config = dict(
    experts_per_token=6,
    d_expert=48,
    router_score='softmax',
    balance_loss=0.0128,
    num_attention_heads=8,
    init_std_o=0.0442,
    lr_mult_down=2.0,
    beta1=0.9,
)
Below are experts of layer 2 (counted from 0) of a mixture-of-experts language model. Rows are named router (the router's row for the expert), up (a neuron's input weights, with its number) and show model dimensions 0-63. Each number is 500 + 25 x the weight over its row's rms, rounded and kept within 0 to 999. Numbers have three digits each.
After each expert's rows: a language model's description of what the expert responds to; "comes after" lists some tokens at least twice as common just before its tokens as in all text. This comes from a sample of Wikipedia text that the model never trained on. Tokens count by the router's weight.

# expert 61
router:465475490467517540490487472462522463516519516535528463511496477527474472504491480532528485483504468489528455516465529482472501500473528518525471485524471499484482482475466541526516521543467468
up0:509479482501497477503484444492560531517509486480500488482486506472509537488513538456463548534488541484483521462512468539513499502553482517482490487487485493468580490495516513425494472467520499
up1:486490530525516484519488510515463523467514492508478448473513498503542532484476501476490489524531536532488479516438503525543496505525499523479509516512524439466508471532535458541477483481531521
up2:547498530492508500486480512528508485557486524499479503494464505498536519539510481575508447499479543502505522488465501507522491508548470491435471530486510488491527500509496476514473484443508520
up3:525462476468526530511467482508488513477477498489469500492531502470514588494541491541534499493479477463496516477516499513556511545562529502468509508498483467528498516507523474457539480497492483
up4:490487546481466477511461483531495515490542477521480532482507499488477499483486550472494490494532548480488522492518468515507485468488489536431499531528514467498506528483513474546493497500534537
Word-initial stems
comes after: "-", " the", ":", " and", " of", " a"

# expert 79
router:479482520462489529509522448460512497493537501516506467516510510537466479501498489511515481494510464524537482496506549487457505514463535526529473482512481518510451509458487532543493511544452452
up0:491472513523529477509494493528478492497501507573488527520504471520477446532490459483462503527477577518470534490530468513486481486518505494500548494527497501510469510492492487466535488510479480
up1:527504475504514487506521501476531528478524469561471506489450497502513474465512534493483503494479482522529583529500459463538502486497515497467503499481522509522552471459486480502497492497478490
up2:499505492513521526518486508509502526495489452516509483486502456523480492496513505490499500521508520489527532544458452483531491490487478462438478532523496493521524527499505485558533483468503538
up3:506537524490527515529468481481491539460477513509497505495483501550452498533490509503538514528506498535497474507508510497514485485507498488511514530474507520474484494510516521504494487492517488
up4:544547493530493477495477474544510510493487476484494471532465513461518502506514552509521513484484503463506485518512496527507510472511538521491496519510489501477502525491518551462508494488511551
Capitalized name starts
comes after: " |", "-", ":", ".", " the", " of"

# expert 44
router:458468478477480527491474491528530510512515520513521496535523499536453473528496490485528450468495470482462514451466522496473489458475530538521506542493475481490536481481499524530506500519484496
up0:534493469492503498491460505508501537568476488517494493477501499486481457500521489499499485511489498502503560469472483500499494510454487492481504497481475477524487549547517535510490494487494508
up1:484499493512497471495514505544498500510503478492480499544459475524482464513499463469452499519520497500504500501455490505465509486505487509454475507500479519488480514510504491509502467444468448
up2:537541497468511515511516517469490491531491475540521471549487476524490460534502532506510511522495544482462458520529515497490450519501505483461495460511498444508495508476507463445491447493466529
up3:490480448541514509513505488492471528526536542486467462497511489445502510524540478467510521500477487485460515489491524518499459490527516511498519537464488491545532489510495519499529483525532525
up4:504531546504491513487486541462478479503496532446487465467486521513522435471500496499486479481506464531495560500472489538547503484524460513510531519465507493490530463546525446473482483472492503
Main verbs after subject
comes after: " was", " he", " He", " and", " who", " it"

# expert 5
router:475494478484532503494479472486479497520516531533541487526482491540503471497480485529498473523498451481546470486473538490457515509456537528534488500498481487471469471460461529535492529537476473
up0:495508483467484491522507500452521493523506465444560510507484535514528542489514510498511513445512528536535482499545489466486479551531513519478488503478533516507459500520492532514485488483548520
up1:447471516507517536448472520498512474480484541498490551505530509521496496547470518507511458549460469551470560541489499490547470513538516506502520520482507481499507449482504451502542465504517503
up2:485506532513514524428464497534535520505502504481429530535506515505460517480539509519497475535447477489500490530543527509486527521471536526457478514507506530509537472471503508497493517475499493
up3:487534510520465511523495454535506488470505509525514454516498522496488492472519503464475477487528459533471532502518464525464529438475494454486525541504519520493486504500503504493530516499510516
up4:473501494474494488493475537529512512517493567519442510481495508529485504448500516511535505504478537476523501511466483521499499456504423492502479516480488510498499488530560476493519462536544539
Infobox bullet markers
comes after: "\n", " classification", "09", "52", "31", "55"

# expert 33
router:463507470493519500520523473480517501525528537511543486504480480540482476508487479543503467526527470486535503535482549480468522517474526504538472484510480481478492470480488514536505542519491490
up0:528524527528465506473511490532477517517495476531479493512525492452487448456482453522520509450487516510505532550545495508480505516513486478505504490524509483517493534476484466509520511472519470
up1:431511558493481535477424463512472511535512512522506496472513529524479561481511522517506478495509492510548554497475470524495471473516504512501475540505486498517481485508530481500506495465518479
up2:506494517518524523526494516485546486499487501490525513452526518459466434490469475456527511472494499533511517460480495510486518496549487516480525496472510554501498466507505526507549493504513525
up3:452491532513506467516473495486490442448491547480501525487520451532525465478497482506491481525450452542502498526499495497526498494534475524489525500476529523494491519494521538478510511496551487
up4:446508540487487536484439508479508518569528514486513497505485514485487484507511483507536513515532531488484507448488460506493482532522446469448510518497495540502465490533516548482551492479503487
Table row pipes
comes after: "\n", " |", ")", " =", "|---|---|---|---|", "|---|---|---|---|---|---|"

# expert 57
router:471520478499512497479487509492485479524493533489535503523526476539507467471480468535485479494484457495534479496484525469457514507470530532542517533512517504482480462466461529545530509520463470
up0:495488526525551495434504543483499488499516512464455494521508510475462516490515497483486490543494519470454460541506465493481478458482493531476502537501509524506507479548492493508528496487566457
up1:536523489463505482535548529491511480535506490491448509529501462482486498441513510512509485468480465471500516474531497481498492483517446565492499518481474515467555531504482530517523467485495539
up2:530464487486477448547534492489518512519494496488465505485505483474504561501501508506470515486519501501496485538523518488457482481483527482499485525521517482473499506557449514476481503473488472
up3:497480512505431505492518482509530491507480513464527513505496493546493489490497500502485491471501539506489545489507511507471472509516485473497490484499506499521535558503508516516515489472485482
up4:497533474501535481474534501483469494446516435528504492494531474512532475493467518533503511518479549498484499491472544472549519500496500496485481510523495455527489543498482561494496489518507513
Infobox field labels
comes after: "Scientific", "-", "Pop", "Personal", " Time", " D"

# expert 17
router:474502478464525529526482466465501473514500531528529489519489497522468469507497474510524473519504470491533466498469531465469516494466532529530471462523470511497470479467470527533500527522473468
up0:540539514487480484468502523510541496471480492497479533515551499479460484477509501495517507512496516519468529509525490514537511517503410503523489471477485473477496534510528486480501487520459505
up1:549500491521500456524492483504477472494473466528464483494545525512502497492507532492461519529455495504480489492515474545487503478509512502451500476525507492532512503508547484460478515512454513
up2:515496480504492489558470520531513530485518437496493509519509507500534504514488517517502498489460536494482457546468466510505504477515490471516534487512543461456534538518502514462490509457518486
up3:456477492499510498496502538486521498544486494486492529502502475540499509476475496536476516527514530451451488515506474499546494526534483521474529498517475459487514531473547478464534496467532508
up4:483526499481504530504467483514525510510507474528464467481489486489495530539519521446477535522448511470476500492517508531508510522559536487455451519523527435485500529520527489445497502533502505
List-initial capitals, dashes
comes after: "\n", " |", "-", ":", "|", ";"

# expert 82
router:462513504483514532501485489473483481498507539500536507536500485533488456516501477525523475503507449509542492481481540484465507505469530516542496489515487500507482464450461538546504515537450463
up0:499550476515520471508495538500465514516475567483501492500453521507465490539516447471483492469477483492507503494512504538458487501525495476520558496509524485462472483509537468499524488494503487
up1:516514460537509502484500512496444511534509525515444502463499480532502515546509490510539481506469536539507511476495496487504524528521520488456513499501500509461504481511494516525451507504490525
up2:502544513480463492461543458521514509482462501505516498487497497529477520547528488531477479538491492533533549496493477466516490524552486504492512476466463516518459525508493467477498513465527533
up3:534515497481469466449479523511459499492488481486480498519513478468519459482507467477483503482520510491493514439502545525515519502497502545510500486514467534442491503555483465495546495468503473
up4:527503528480528470483526407513498484516499488550496547501512496501503474494472500493459452492467546507501507481452476502468533515519468512514475515493503498515467478517471469496499527468502509
Table header words
comes after: " |", "|", ")", " ·", " 1", " 2"

# expert 14
router:472487480468505532518482465469500463507507518530527474526519488525457474496482467514524500494493473491533463488470531466474524495468529529529468459524473496485470488468475528530509531532467469
up0:499534473511495495476501484506489499541509482485498488538520487488533498528503531499523500468492499500465498502512468512478506505515505444510492567500505500509575542529546489469511469467507530
up1:512476473512474505496491519545508531506480491489489531532522480488556519508505528466436456531496519484509489500500497484507475482551465522484491488489503522518510453515499506489515514442501536
up2:519521516524501461483491515538499518497475470491522522486500522511523510491478516499502526495532520529490501514491471514506461469524463489450519498476504473509509504502481510469469458479481505
up3:503471503560504475507493513524451554443460487471502491482500535527469521490512485511499498502453512515447520452490479474522505480545462521488483489500504526526509497550486472478504487473526505
up4:508496505498500475498473554504485499498523475487460520479487478499492500505529509498511478454507545507493539482512517511489476498553516495466496508512465521454526477528502488527485486480544514
Capitalized word starts
comes after: "-", ":", ".", " the", " of", ","

# expert 83
router:473472491497542523472492465498472518527504523507513476529531452520555472477507479542486456493504512523505541517519522469474496463492506505512478478514453493486516480476485531529511529529497478
up0:509491496466452464487532438521502498450510449517488505506532547466478510480529517462469509449539515516528501517487484497506502539505486493521484494488469492539492507532503533522543504489425513
up1:523499525515465471500510479517481501464471465533502493468499556497507462510485479506450513496508481489534497494552497537492497500500542469511515540473517517540500485503463477519527527537494490
up2:474509534506489479540559528526499500447510505518489535500507531556484477463522515503490495491469489469499468498510502498477509525503538504481480492485511519485508479486453503492491514489509514
up3:478524511510476529442525451509532505519517535510486544529504493521509473484490467523507429497486529512484483454506552515529512491502500513478494476514476540533489567464452513467486507521537483
up4:522476551541477508435500467526471488481477458526496504486479485523480507514499495541472451506509521472515490519524492450478488511495517486470473474524511472455496540505469521529497481487530500
Line breaks
comes after: "\n", " |", ".", ")", "==", " =="

# expert 51
router:462478493496528524494470476476479488483518533518539465528511482535473456525499464469509482500457491506548478495475543484464507504463530515530472500527472520504487513462473514540512526539464509
up0:490492491515516477507492496521461537514508521461540462539499462487469489473516506494514514444478496493453537494470493496537486504519535459474536522485510511506542539537512474448513466498499540
up1:483448482502516465507499504494503500461500467488475493499488503534539471501472467524505514479453514522486459476540488518471504486524521586509505493494499526519475541502519490535495513516492510
up2:463528514515502531449553538501473533484493543497467499503488484433506519462499489491454528498505541501511519519500538448501493531479518509496467520505526474487484471491529497512540486490516500
up3:476543493517501489547499510499482476480493495522483457502487504515524492559483459508503519499497528506532470495455511494487504519495492514518523505504486537470490559523533473477505532512476547
up4:489462538518517481508503480515453534487501473503492492427505561483492500470514541516498496497478509512501507514461512491532479506510472498515500464517483483509479526571488561513522512513534491
Organization and group nouns
comes after: " the", " a", " his", "'s", " The", " first"

# expert 74
router:455494488463486538503521456463516485513517542539541467524506490516485477495501511522519466478485469488534503522471537496459498472467533502525500487488474496489473538463458539525489531535482460
up0:468479487564461492482529479530503495487495503502415501497498489510505505491499494475518519520460503499487519496475537469481508498501512536473476504486509499462477507504501492488487475517549538
up1:505473496531530520455509481532523496537466443530500539526520458504510494464503495483492506499517522527479532462484485469533505484482488478468471537485492489541474507491496481470562501501514522
up2:481522552520485538500478507522530498502528482474520536475487451510517494515482493507493515524483520507489540530462505507524501505503503530551530447508492522501525469509465459484449474484488506
up3:525498457497508500488533503506499495516479458475509486523549528514473526472485525474502511487522536506499500500518475487508494522537514508481512528499469530486536490540480505477496456470510501
up4:492512495515490498461505514527533527516498538542485527528475485480558514486533489535516544494476466478517583475498491492538521473518485517514530541491483526474522494537474494502470495475515510
Capital name-initial pieces
comes after: "\n", " \"", "-", " (", "==", "==="

# expert 66
router:476490478475510523514475473473500470516490530517529500528497502532463472495483469506508493511499468476530476488472527464476534484469529512537468481510480502486467465471474529531515530528471486
up0:525451541491509498529490506526464466551470486503511471514512475540483522511516488464532500486502523484478514472436488503559487493505478488474520522468502491479555569530529468450503519499531537
up1:512506465476472493516488517505439493453494466492456512467526512481512546468489497532507496507462483475488494508554490513538512510537513492438487523470491514515552532512515479481500488501523509
up2:522465476522512527517504499457540497492460558514465480484484493470500512499502515522505506507499550480472499490506499516531505507508475487431469509476507473520548486491495505470485511526513466
up3:471513532513451476517492500520464500467480501504497495528528508456529514466511518479502488505515533492495494454532492471532507490533494507464459528492461514456557508547493501456511485440499502
up4:489484527469458502529556484506528521488480478519439502474481524514475577500510497507534531497465525482477482517531503499545484502545530532495527488449544512499491507506510476452495514521513498
Subject pronouns he/she
comes after: ".", ",", " where", " that", " when", " employ"

# expert 37
router:478504469465514535519478469471507470530496530516532495525496489531466468514486470516507495513499470481536479501471529465470529481468530508532485487513481498487467467472471530532513526529466478
up0:514462505499484489523520483512532522494483491497492544476549443539496521518524539512477486544506519523512487460499512537485493511575463479450505497497554484521530499470493491503484512447518505
up1:493496502467515536474546467551513526450497473497500519525497488491585507477479505483492490493464524462526491495492510486506470507508474491446507471489473449526498544495512489456505519474524511
up2:574502488527479480562508490501521523433481495511484505495511505502538501529525541465471489557517530504507527470473474509546525474519455510457520495503500515476529507566507458515500486511495500
up3:497503565490526464493515468522485484497460494510517507528474494553500536519538488477505514508470509480496524479503493478508492546551521503491529503504495555553502490521472475470481473471526476
up4:481486523478494514487509519520550495507542455491420499477521505508505502477502458536495497470514485493506517496520492541551499506509484481442529509509476450491556496513518450489481528485507484
Money, votes, ISBN
comes after: "-", " |", " •", "fic", " was", " A"

# expert 39
router:494482485492553506490486490507472511526523538544519482556501453532546461462495490534496477511500494501494499494487535469474509488483537537510464489504453463473487481461483528532488529536506458
up0:455502552480533506507461449482531487550521478499489515462511471553479527487499484491512542506484532495464460501526514462496501470524519517496477505489484489480551476480504509539489474483489472
up1:499485501501488516483524481508509489507534463492521486434434507489479477515490422523518481499544515529545509498472515499504512485510501478498531505488509519521473483504476487490550520494484487
up2:471482457484541529517501486517493494461505493500538517501474492504495486537488532475547525459507520548459488494480492494499493509467515516517499512529489516484505470505466457498495467501487446
up3:537542513452535479503489479496527546475476505533497489489484545496509497484493488518512535493541513542530508528512509488530506553492505523511534525494479473508495529544499503536484486522492449
up4:479474488521510482483498503529475456475467501501503497542529544544470514527495553466468444518432511486497520516480521504533488498456514529490462514494506514450478465505540517529485484482497506
Line breaks
comes after: "\n", ".", " |", "==", " ==", "==="

# expert 80
router:458492492470520523471484490504504503481501514538525454541501501545458466498500495445473498481501463482533504475464548511464522477468520541519490535508474499489496501455462518546515530542464482
up0:543502480510557459512507478555480472541504502496494474510546497525454496537511475477493505492489483505494495505470475535475497524515475512487502485470478530494513480497475474521487446510517543
up1:515499488559529516508468502501467534548508533466476488500499482552505523521504498467493499488489484494485542440515461530496499502509532473506525526493516480465536522482489448457493479457510492
up2:523478467482515500468466488496507527488460508503510480497471526525469507521548486485507539511474518508521498532559525505520479500482513497442550560508492496496500493486507512468501490504484539
up3:535474476536512505503485504491454494538480512494459486463515509478492488519529504498472479501476517469522507514474487501501494518510532502527513503490507478503536497505504450431496499541517488
up4:488474496534506508494529521536468548518468522537468501477479528522464507487522488470510458517485506500478504488440490531479500479495486476542506494502515524498501543549510474493511465531490477
Project and action nouns
comes after: " the", " to", " a", " was", " and", " his"

# expert 12
router:496506468478512495469495462473538506521525528500523497541533480531546504454507486498541549521496537496529530539504534474472519530473528524523453515489485478475467514475461533527509495528463507
up0:522490464497553507486493490496518497497476483543469526525520496529497512536499484485505518518492518528496469478507515495498463492533529505497481570500504473463488520488534562495464517522511495
up1:557527527483542502542521537482476493514487457509552456490463500512446507488494517496503485450518509488482514539536513517475497479509483503512475508489520501471562515501515498499431488475530475
up2:475497524499499557471456513505480522536449557508488474474459511474494522509483506490494505518517493495482527497522500519501501502475465518526506501491470517500450500524522507494503525502548482
up3:496524507484511497557479461495430467508481487461486506509521483500448513504488497487546535502512490505475501522532495520497495491517494506513482519496498489506475523535477528494483454487515492
up4:520533468487516499524483517459473533496486508474464498512482484511494459554507476440462497460541480508499491544497476470542516515520483484516501559530507470499496523504480529509563480500474470
Definite article and determiners
comes after: " of", " in", " to", " at", " on", " for"

# expert 84
router:473491479457456517497470533484559490514494509523521460532507482507507479513512493528522527487493461518524503495452521497481515456466520538518556478500478525479475490477497529525472521534464491
up0:526531471474461491466504510501509481538509530481474498469501437489530492538497496519494501528448473537506518461536517484488447468506473544448541517507491471500562465486488482546508540448490511
up1:491533512488522475468538501477515507482472485468515505515493568503429519509488523530526528494503528483489522482533497503485528495505470547467473500490500507502453529483485493543495487460536457
up2:484463483489526479521491503471527474492494511476473471499512483505558502475509513525521504512441455490521466540518504467498526510538480537464496501473487522499480463521492508511513530475549500
up3:507514503512499491466555426513499529536485492498476488499490447484487520556493489534489482459518525454473482524465516489511515506501528523504500510495497460482524529488503491443497500494506543
up4:496513505495479513514475485499524511523511527484495456546510536492497552494525515505536537490515504469463506487510467486519483467511485478445509538477512542495525452505498503478470480528516548
Lowercase word-initial letters
comes after: " the", " a", " |", " and", " to", "'s"

# expert 36
router:479495477472516517512470471479497476523484533517534501527496500532459472499480474506502497520500465474535483493473530466470530487464532511533475476512487495491469466470471529534514526532469485
up0:477498533480485518546501509505520518462506473515464511481508495535493488489527480501486505477472523506491499481483454508500510465528500518497440444492496507514528512496544468463479516491492490
up1:537508484522462524494537490505465504476508482462471481505492543453459507496485490487551495470508509520529523526505500498523507518534528505445504510500530537528540475545537489492519489516500477
up2:553483508525553498518500504432512500475502495527441458504511499454524486479501518526460489477458499523463507494504463499539529499536499512454472501524515499507528493534462504481543471543533506
up3:514523511501483517504491537497470519451500474467467527446479484542521503530512481518499475494477515512449481511515486500519512480492467550474506518522498495497522539534482471547486509517511503
up4:465498505497453531467463484469524489465528495455509535512527511508496548457509482479522495515511504511498484508475470476532522497521468560486507502483522504467505532528507499451540462479468515
Word early, misc pieces
comes after: "\n", " the", " number", "ob", " cr", " dr"

# expert 52
router:480492481468519526517470468470499477520489531522534496528492499530464473504489471510504493527501465476532474489475530466472530488461524513534470475506485495490469464472473529537515528534471486
up0:523514488482491482464498465569469513506484506500494492486492476459582504512512518487506495536511534477532481544533481485513487537537489442470502503478507467530532521495506518429515470471530461
up1:457443528541484503530530525499492509474529471492456489469490518497511506472501483520487459501517498501504520495508479487463519518520434518522498491490516505495542487502501486447507510466535487
up2:515516520515517499479486520500468508460540506466488475511496476437468503503498522548520488517500532519484495499521492488532489499560452526460452514508559494535534441501510487435478479529532495
up3:498507502509467505520502450463479484448484441487483522487520531505467520507533502511523475484491508477479557480535462480487504515502492477404508534495515525499492579482474500472485490531488530
up4:541505469511553506473528517505494480473481528503474486513493521484516575449497472511510522503484529517502470505492451528485494466525490491486512511484484526522527540497510471463519468438538512
Hyphens, colons, table bars
comes after: "\n", " —;", " 1", " 3", " 2", " 0"

# expert 47
router:464526498473476506471447498495525493514521538479524484519524482529515464492490493495532540520481488494524488497474529474480505488465525489520482509518472472500477521484470540541516492534464529
up0:537464523510510508536492466555473505500504465516507474490513493528529496486469498498506514512517512564504496530528526507515480488491485510506474465488474465518475498526511491474507503494539467
up1:442548494477534512480494471500482553515536521517527503515489474487485488495504502512541469497499481507511535490471489485523490498502527516470512470501490509471542500494541480441476495505505506
up2:552532510533509474515470446508553506527499492491498509475513502546488513539462489540520480513527492512516509492493511504412499530514498495479558507509537523497477475521511487511537536485507490
up3:491514533471468519476479522500510499505519474526467461500514469479441536431533474519538549523479491500511499493480516530452488437499484471466491470504497536498531528505526525494520509505484522
up4:541538507551547481477489479522494536446516525528497490546519477465463517466513520524499498523440513485496515495497505503489502410485480510516518493503496506525481536487548474469505501544490543
Quantifiers and number words
comes after: " the", " a", " and", ",", " is", " of"

# expert 62
router:474507462479519505470504450479539507530524534503518492539526475529554511456507493504545546516478528500532547541501538477475521545469530509529456495483501494486477512473472523519523500529473483
up0:519479498477493512475484491512502490517438516459488497516470518469512487473531516472460514482486521530531515489499533523501515470495499539523490454524479483496501493523488522550488504464497514
up1:513543511532487531511523516501473508476514494495512524511537511519519509519513486501509492489556446481475493526487469478527464487528512501477479536463525518488492463500522537506568501467524490
up2:461494469480506486496504553510524516478484494506507503537470479485521510497525521522523563515523520501468506522512510468502487428499522482504473515515523481503538508510461464461472505469507513
up3:517500478462472496516501502486488522529498480496481494537499459482527477511505489521502492519542488518502526520501463510491503485477504472579525500534525521497436470496467457454487478496475480
up4:480507522549495515481507497465470506492483576476493492521501514469489460545472473497477459549503497499492521459490505501516500452548498486546519470484538498477540480492500469520498491473542519
Definite article
comes after: " of", " in", ".", " to", " at", " on"

# expert 11
router:484509539499533523497524493466540491536478529537512469536467508530467476527476471492487492542531492496514488541491532482480497474464524455517497538499471490487497478457467493525497527523500455
up0:518507447472502514492478515517495488511519515517501467491495502514503525476497520512507525501517510503491512469470512534500502556494550446477522545473479546506553449481546472491498516486509474
up1:513481487483495486511521514490474490506488480536520488491549541521516478490523523495488477451533520460495578534497505523480526518498491526518528506501531473480509470475532480462474560538488512
up2:477475466511474479493490483518538488495499532528540514483476519497454490524502528496532553524501517479520538498476523503485493521491483480516512473531488500516480484548536510480461471494510469
up3:496504519521496476470501506559479467491517509498516534472492511498526460511530494581526503477502544472508533490461481519477496490475470518524533481498468509503542435505482492507493536468502513
up4:469477484509517460490474494535495507531510519509477490497506486513482518477499543516528506507441485484481522486481492546503522524476493485489447542510484528493505444487517475487484502462529529
Years and digit chunks
comes after: " (", "–", ",", " in", "|", ":"

# expert 41
router:482496488469508512515477478486490479515502531519543503529506499533477462504497478513496503516506454495544475493484534475461517497469536502541483486501488500493457468459470539544498525533463485
up0:510516493495501517556470514507496496468504498507508498531514504476522502507494478480529508453466515507504498491512560504498511528550492468524531514497525476516541467471498457484468518461488454
up1:493505506496498509511489470539500478499504474467520485452521464513539536528459527469490477499500529541472501503512539494516513512482476498525523500485448559508495533522492519468555522486525496
up2:496514490485476461474491505516529499505421548526483493498460488490472503471507474542484499519514534525527533498495503465514465498487485529468524513495474529511499494542522475502525474471475438
up3:456482480496463478493568505491445524506487483475476482521496459495575555522490530529487512525496538489502478507483460492471483474478535480474453510502517504495540489500476503475536500488486491
up4:552465468523515541503519488469450455545484509504484499515515504472553502468519483528545477475541555509481503489483472518466496540530534481498523520504476507492510526514516505496477476508522475
Coordinates and symbols
comes after: " |", ")", " 0", "–", " ", " 1"

# expert 40
router:462527480469518491522518493493549494488516532525542481546466508526495496523506495545510492514515466503502458516459503490464527454488537472523472486510485468478471514460468534521502543525474467
up0:495494502532479531471503504482501507492473526475489490512529453492519481454477525545499505490511545483493531479504503518455491517512539494480484473505484442514509466501527492489458496527544529
up1:464483474520485552455516496504467495491493492506509485499463476460533488496513500493501506494463461516497517522507478477542515481498472510514477510529464516485530519490477519517480443505494459
up2:494494491486513510494535528481518493531534514486521458494491477474503480557486546512528517481484470488508476523499516539481475478538463535442505470494473468497497530481528464513484483506520466
up3:503496485502544505512584460487504470482479491526573513496511476493466517497513498494492488495473533527510512522504463486481485503505505524514458519490485482512527462532482507483533531489485524
up4:450465523533498511506489498486506498531532495507490449479519484456516529454505466492536532469546491488491508497490517474511513472561519489476499483476522497539509553473483505482485506484544427
Opening punctuation
comes after: "\n", "\"", ").", " /", "}", " medalist"

# expert 34
router:474480481470503525515473475475509478534491528525533496522503492532464474502494470509517496512505465484535480490468532465469528485470527512533480467513483507492466468465470534530510526531469478
up0:505451443488542495537517471498456556506505475513485485496517508503510474516508496513539521485475546479460527499521485489539499530512460524472461504476482520507493517467491512495476483465491498
up1:526505484512536481471494506480509512488527467489524470532492495479486494492461513504497511521494540477411482514502444524485515476561526479489508471497549507499517480484474504508541519494507513
up2:524491552514470528512509475494469533490490456506477470500487509471489528457495492460479491510523474526512502531496496505542489478571504515486457533502497497516517494504468497488483463497492527
up3:506457503485495494476507540473487514546515478497460469492529503467538490514479494449438503505486488510510522530488475495535494493523522502484497485491537480468498508522538504518527489488497507
up4:514458535527521460477533513542508493514516449533440533507488440477486537497505486496474508476490515507461531549481501483546472470513509502476486496479517503517524493507478470475480487506492490
Articles, possessives, table blanks
comes after: " |", " as", " is", " with", "|", " was"